config.yaml
n_layer: 9
d_model: 224
n_experts: 32
experts_per_token: 4
d_expert: 64
d_shared_expert: 0
activation: "squared_reglu"
moe_layers: [1, 2, 3, 4, 5, 6, 7, 8]
router_score: "sigmoid"
normalize_top_k: true
routed_scale: 1.0
balance_loss: 0.000239
balance_bias: true
n_groups: 8
groups_per_token: 3
init_std_router: 0.00838
lr_router: 0.00124
vocab_size: 4819
norm: "rmsnorm"
norm_eps: 1e-06
tie_embeddings: "early"
optimizer: "adamw"
lr: 0.00204
beta1: 0.95
beta2: 0.98
batch_tokens: [32768, 65536, 131072]
seq_len: 2048
train_tokens: 346300000
steps: 5066
dataset: "wikipedia_en"
Below are experts of layer 4 (counted from 0) of a mixture-of-experts language model. Rows are named down (a neuron's output weights, with its number) and show model dimensions 168-223. Each number is 128 + 24 x the weight over its row's rms, rounded and kept within 0 to 255. Numbers have three digits each.
Before each expert's rows: "comes before" lists some tokens at least twice as common just after its tokens as in all text. This comes from a sample of Wikipedia text that the model never trained on. Tokens count by the router's weight.

# expert 3
comes before: "|", "-", "1", "201", "200", "2"
down0:155096167147142136101081140103124098170126131141115125125115166124134137143125135161154181125147111126117138099183151115100107133151157126167129106104096140136107124106
down1:141171138107138111120120171105091178105135123188110133132136140072143163117117105128085156098154103138143121138111140091055102180153152104167134122158133158138127136142
down2:117101123145117144120164140107155134136149118205113129116121155157201189137086123122185147085118152092117109108115135116112110121110136119074104152107136123131125143082
down3:111116195127104108145096130143134126162155112094173116117131071117180102110124118104140099105113106086130118158110115134165148124130147088117152094162116129156115131133
down4:121102156123099122133144141116141145107117110098131177162107102125157098120144091093087149130135143111128092161146120115099136137160127156089145145119139103131096138133
down5:138137126112149145127100146168106169145132041114106138131131132151093106130096133141128143143164153117090140143146122129151097128102128098109072129133134162133169129129
down6:150139122108114168101125140186138127152137091117112153100189190124117108103088128124125098142146128138128148124129149130131117109073098126170126118156143151115119113186
down7:101196149128133080153130154079136124117149136122155135163152111149129107160097151137129080131130101089064127136107091159150111091136155114173118105105134135125145133147
down8:165110129115140144079127070110160157120136136094118110163134088127160154110096125094111134125141120097082131154112170133136154149131111142164142140131170125123153141105
down9:158153148085086110085119142083154130138151118122115152113136127127107143148138116122120133132137115109139111149185111130129101114106119172143173150129135110129138129129
down10:117146141093154129135128138141114104112116157062141122148122141158147116134165134095159117149128110102157102124135144138124112141223123163126157116141111111165139133114
down11:139098139139112139153103125121126131151111133115149145109152122127152106113090117131146154124173132078129091137152152107170164150126091098100103125126129113181152116121
down12:114121179154130143109127131123076133124128134081147139147135108126145106132128154112157157152143140133087144134093178143172151140138132144137094109120142121136142093151
down13:139135116131103129131107076120137155130119097140125123115123188086128134125113109119145115104111150123153150166109107098135150138109125136144087107128131154126132177134
down14:128099145079115111123161130116174163150163167102104153149142116105174140122177134138099118134129083156113160157138134136138101087135112164156113171108145124172108122145
down15:148128146115130153105116127144126127142125157111130113179138096155110115136155153115122121099084131095112099119165122138108151120169176121097094139098116106092124124127

# expert 30
comes before: " of", ",", " in", " to", ".", " and"
down0:137157136107124147135109180167087147084110100140097144150132139133123126135136093134158145126082149143140143140155153163153116166092157100108096120161157155134094123140
down1:170119155135105091132119128178094133124128137108160112117181166138132156087141099105147113142182110146151129147117125160136123117115159124092147113145103129121103151119
down2:133090092157117135146115160151148108112110131143134214110108125147131154117125137082118124148114084137159145171140134148114139138136134093092124124185184127115151115140
down3:135183150136130092125181131144066149105090150106128125164124126108177133125103131137177145113142138123112153129167127147135131111105115165108109136161116129121102143127
down4:155136161097129148110117129158123127071117082091122105103121146148151105129101165110130091169168132097149143138135095082109122186137123119122137150096130149123164140128
down5:141133127150143150095097111146161099146113133163107139121122145138135128120102135136130134082124098088117107096138134176096147115140132142188168151127120113117130149146
down6:122081144125085088179122117124139113144105147099119131085169142148089111163106129112108143153116119138143112100127148113089097109098202134132167115162119121160131154143
down7:170122104107153149140081098109111142104146123168130099111117154109155105145142108171130123139128111124129132129135100141130160137136151125192146145137098149138162170115
down8:145109119097174087157140122111137128070125129124122130127160121090124154110125100073101138143162079126147165157154157113107107135118097161116102126144124102131119099089
down9:106138185137124168139130173141093093104163101086151125143135104163125125099123139138146092118090112150119189126130146118127138112104109130140084139127087157132114124126
down10:099098075153124140147163147123104152121134127145108172097194151118174135156125062120107144149095161139146133113166096146100091070146128079162169158168120137111142134136
down11:138109115088147099134186147116100141167122111145096132159167133133094154099097150142098152144083094159129114144136157125132182104139166081130149116132142138136137146151
down12:119158112109108159119116153137120158106116165164169149095123114122050115148088137184172121151153096158108147133132145118118139137148103121134178098120127098157110104140
down13:097110161138132156125177154149122128153103084098110158108086125129150151104096124131099155138145146133126143126121182118117136187143122141111096088151074101141117144115
down14:140136142154113113106147103101154131171104134063135168161116160130138148136117127093111093150106107133149119163108142116138144107087107174091132107105165134111103174093
down15:119098205121127103106080160130092129089158119096163128156141108134122116147113157120132124119174111122131166118116170133105126107113120095150130138092109140171083124163

# expert 31
comes before: " ", " the", " \"", " a", " —", " by"
down0:133151119113109118081130124088114132144135119174109123083167145166136139130109099124131117143130124118146129153116092136075134107080151105099120108130093145102113132090
down1:138095145167177152121125085126140110162098138113144110149144104147149134112110122117129103128142114086124147158124165124126137106114077095099157142114129162091126134071
down2:086123133132155134150113139154110122107143119147148095100142088168127143138141123128105138095085094102139093124110132147151140170124132097144104147103136164123126136113
down3:134141120134131133111166115166113124139120129072114149116089092099109132148128110122130118138150134125137140143121171154133116135113123168147145083142128164126112135117
down4:132132099193136160107124084140118111114139109111097139176116138116160141115153126123141112119117125101131092148128127105174103099180099148100116061160113124097109158152
down5:145149146132120095113108141139149125117122128163095128134080097150147145116112153159149136118114156122131127122159107120163082105139137154133138131166173168121125104139
down6:124135132136128115137095151107083109133096112121115097117082139111178152132128149102088119128127159137147094154112164081088153201111119122139117129131138154140090169140
down7:133132182136129135110121107114091084090088161094141080151120113117131143152154138103117146139128122114156110110123177091134151114127126100120119144164119127131149112156
down8:115078128146114128120159131139150129157157169151131124130134166125136174149167110177128127099125125164118108091098156116116115180105114132127119103098087105106107090119
down9:106168139139120177088129136134116065159103138125090129087136132130159141140192133138139147129111142117147153125113155138113132117092130188103119105149133160148154095130
down10:111174138090154099129137128124114125166127118108152168116093133099150128123127157104111095147144143100127132167116141091079121124115106142148125136132166135140118144114
down11:115159125137138135144133104141133131087119147137131112178083133115090145133134132119147151130153107096118120124170102146170139131167130122147110095126153134103115123133
down12:107128152148157143083108146130167118130093145109127139173190088147169121130123135145149113106152104116151134153153100120159106138131139145100128103125162150160116143148
down13:141085132148136073099087112075137116116152107109096138128089117129111121163120139164129082129134108098141106094150137119104125093107152171120158138075149128173148103157
down14:123134120153123072157121148180086194141115139162106146125151137144103106150085138141073096093143136101138114106165147140099120121111121140113148100097159144134115120123
down15:119160078134108114116114118140153121138097190124124130135096130107148137108133155170121143144131136092134159148123117159100117079157134101147125136139142152129174137101

# expert 4
comes before: ",", " (", " and", " of", "\n", " in"
down0:110139172188111113138119130105130124117110094109127123140081144135140130131134140139110083187168123126170098125125147151112112134137160132141119120125089154111133105156
down1:076135145122097139136110089104117128145156135161147109108100118117078103188114148116113111132139116103122110136129087177150095141152133143104078149162089125156115138137
down2:137082123079098115099123164129126146133157130154083126083136086170095147148100126088154153157147139151086125133128104117076102106117162143126149155129174160134148109134
down3:132135107132072116150133107155120116098093137129128115119135109156177130128068143127131125146123147138126086105137175086109161161122119213121106142144171122128111137105
down4:110113138155139144108159133152125163149166142095155107118116162132130147122129115125110107092135158150111105162147138131123138144112147077097126124140112152150110124102
down5:104121122134130147086130133127129138144122123151141113137149118109100123136144125116109123119152110127159131137122122131114147151123171135137149135118133106145131157129
down6:105132091152123160151129112110103096164110176133126144115144155130142082109157145127106118123106135128105134120126123178147157117156124120127140110176127112191061121101
down7:135143119135157130109129154142141115094153133111122115147113082102126130103083116150113134068107141144175129130117118099160141120158152060107141090097100106188130147131
down8:109179190127176166128151129195118126100123057120161080134107147140134119134111183131098100120124117091142120127105142142127125135111114148155086157111108122125164134102
down9:097100112143082068139164132105120102158135126149115148083136120135134147125141142103123163118116137164079131095133139133116133147150133123152112133092118064157154109156
down10:140121134098169104130108145115138137088128146183164120111129103119158109193110091178165142139101108118155124099128127146130110110086112112137123160135125118151147124164
down11:112143140081126076119139127133124137148118140128133091118161113138148103124139104183120137120129073135105127128142156169129150077096153119121121138112125161125113074129
down12:115138136075129181176138115176108143091111128140115125137102118092138119142056118154117146128107134158117107118123122169122158162159109136121136133132181101093078105113
down13:103115116092161084126145124124138142073101100103137087125126128112109122151119158172148086132115137112138140077089159148133105149120142106107099158166156085145122110137
down14:135124151124124137113117163150119171165114113129114106151133139156110138148133165131143137089113140089105138150122120108113130131128135114158111126066081149107138115077
down15:141110161105095125144167171114106144130164129148134158107114117101164124151124107129104139091131124136152142109104140161136108106112148133118105114151098131158111142123

# expert 22
comes before: " ", " the", " a", " and", " was", " \""
down0:091141106099121166117153086143136111102120130092119115149129117135204139114146157125097108113147127149142118065140133095108110112148123149148114149112143140101140144159
down1:129094100095159119148159130112105194165113102078099168117121124139147168111117156118125129109171119106161128101172127093163109118136143120094154130162110122170138117148
down2:125144135154108106128099162127105126120139130114125119181130135125107096102103156089126122157119099113088085082114115150144087121113095120108155145145131162188114139148
down3:123143172104133147119128144100125120160104113105149132139138146116119114120120118111080151142188118151164111092131091097130114130131178085124134148097120116126073183146
down4:155116108090099187171120133179089121137116107155146087150127090112139125138178153154116120125153114097125123079135070142108129152104097153064130136175103060139130143136
down5:152142124156181114126088098125100130128097110098136155121132104134132104135112123159112160111127140115134125116150139129138133099132193102161079146165161147109115147126
down6:122145136125123110105114095096098093079141107134130141108098201104168124089123121104141142114107111114147127120148166135112130119112116102104154143136118068150104123155
down7:144095152137110129113093143136081158143169124141117126138127149151128130133138102094150148106130131133149153118092158132117112143139176135149126127115142117163145131120
down8:121123175073100126169142091139188137099134136112142112101124132099136160101104153086127123109159083137060132167118085119130165130110116127141146136151127119138124131132
down9:163155146110136139085104182123119143082122105146145125137120088170129142135087157121098124111146114150136115111098152124122149145110081111086119141127140116119139118103
down10:129122083156135130196133118129113152151142093103109142117140152142137138115137122083135070094114134131134096146135141115143137155146149139122122097138141137086126156142
down11:100143164137155151128123124107149095122127174112120076150168122120114118144110130140122121130112125110102131138093134098094117105116134138161085165106112128145106189169
down12:134129128145090137139128116167122074156111108116149087136130133143109118073133123177101151112131133137166187170160140119134141112130120095113123139128115119159135156095
down13:082122139159109132108100093127110160106151143109175135118107134106132105118131110115152121139129114089146193121123138124131149124114131118152146176117102185163097132144
down14:149120153115096139108109110163111125151161125106146115136144113118117125130115151114137138094129099125173152131116125131135147121116126103103102126141117134099069127115
down15:106181127134136165134115122163116128176117155138115105114156134199126132115183166116144122135116133124116143095102076132133154145118157071161146134128096157094153173166

# expert 2
comes before: " ", " N", " S", " \"", " T", " D"
down0:094087092121090102108138090136107156165130122145135131122114114155105131172093121127142111133144177116150096155124120159143132132079074110150147128119097120142132123098
down1:111093095102156143133145128098110130117118136113084162124145125127125125134123115104127119132132167091187098168146129131084106142117127139125172146115148156139142189149
down2:124119090119114151135088172138098119176084135136112157087140132147113093125124166130117132133124138121156140123089102146175148101105188130126158090126144110144127152120
down3:146089137115121122120098123148127158109103154129147073186129131155112080148159130121121134132118164124123118101133131105147185147092114130154115131090113166118099161091
down4:131115147093097105129120139135109073098142123156067149133113150144144186062160170135131110094123102142096135138164072167114170159101139138142148109115189148101140138083
down5:124182120110107140115107119132119138162149148169099096189117081133107176105179132102119118098131132148169117125099115113113111119135160097136130101134167147121123134106
down6:148146140140143103140139094135145143103158104136142149184114129142089160151116157174105153106106093097140141121147082148131099113128132080130106126107129112155119117116
down7:131099138112129158118147148121106142066110100151128110120135200168124158137155141098113119150164111159148163128076099134097123119152073135135119135097153119107151129140
down8:130122152148148105136153163140109124141146102105111115133145137102146141162090169120108156143135131162096076088101127162170135139097143162120184126137142141134131138089
down9:104130149178127093136106167117106101118088146087076124093113160122167106155159136104154125110083136127148117147129159108120132114160126069158133146145116090133065144111
down10:134139107152184137093141115125136167135131123151147113129115087149113128166147160135135091128130148098115193124144133112143096125116127123129167146136120138106135135114
down11:126123137113143134095130120134129119153112144113117157175114112152115128159184164098131112113110090099125170139163109112080090164137138133109135138080108126116093154089
down12:124138126110125156125106146101122137121136121074148098084128157156078153106079133170121132092115090118097151117112132149135112132102180137124151115158117129121140100142
down13:152130155127119101151131109102098086123124158130125100153148150134095142138119153145147138132127134141093169110100157087162101130162157171132133144115114173137082134134
down14:135156140090136151111101140102093073101091141146132100113132136124115127108133177110165126101145104143149133129097162128111147117130111153143123063086168132129119169127
down15:148084138150094125130086151124169159134093100105116140115132074108156145128140121114124126109121152152116130125120130098144119120105125129135162091147120134105122082116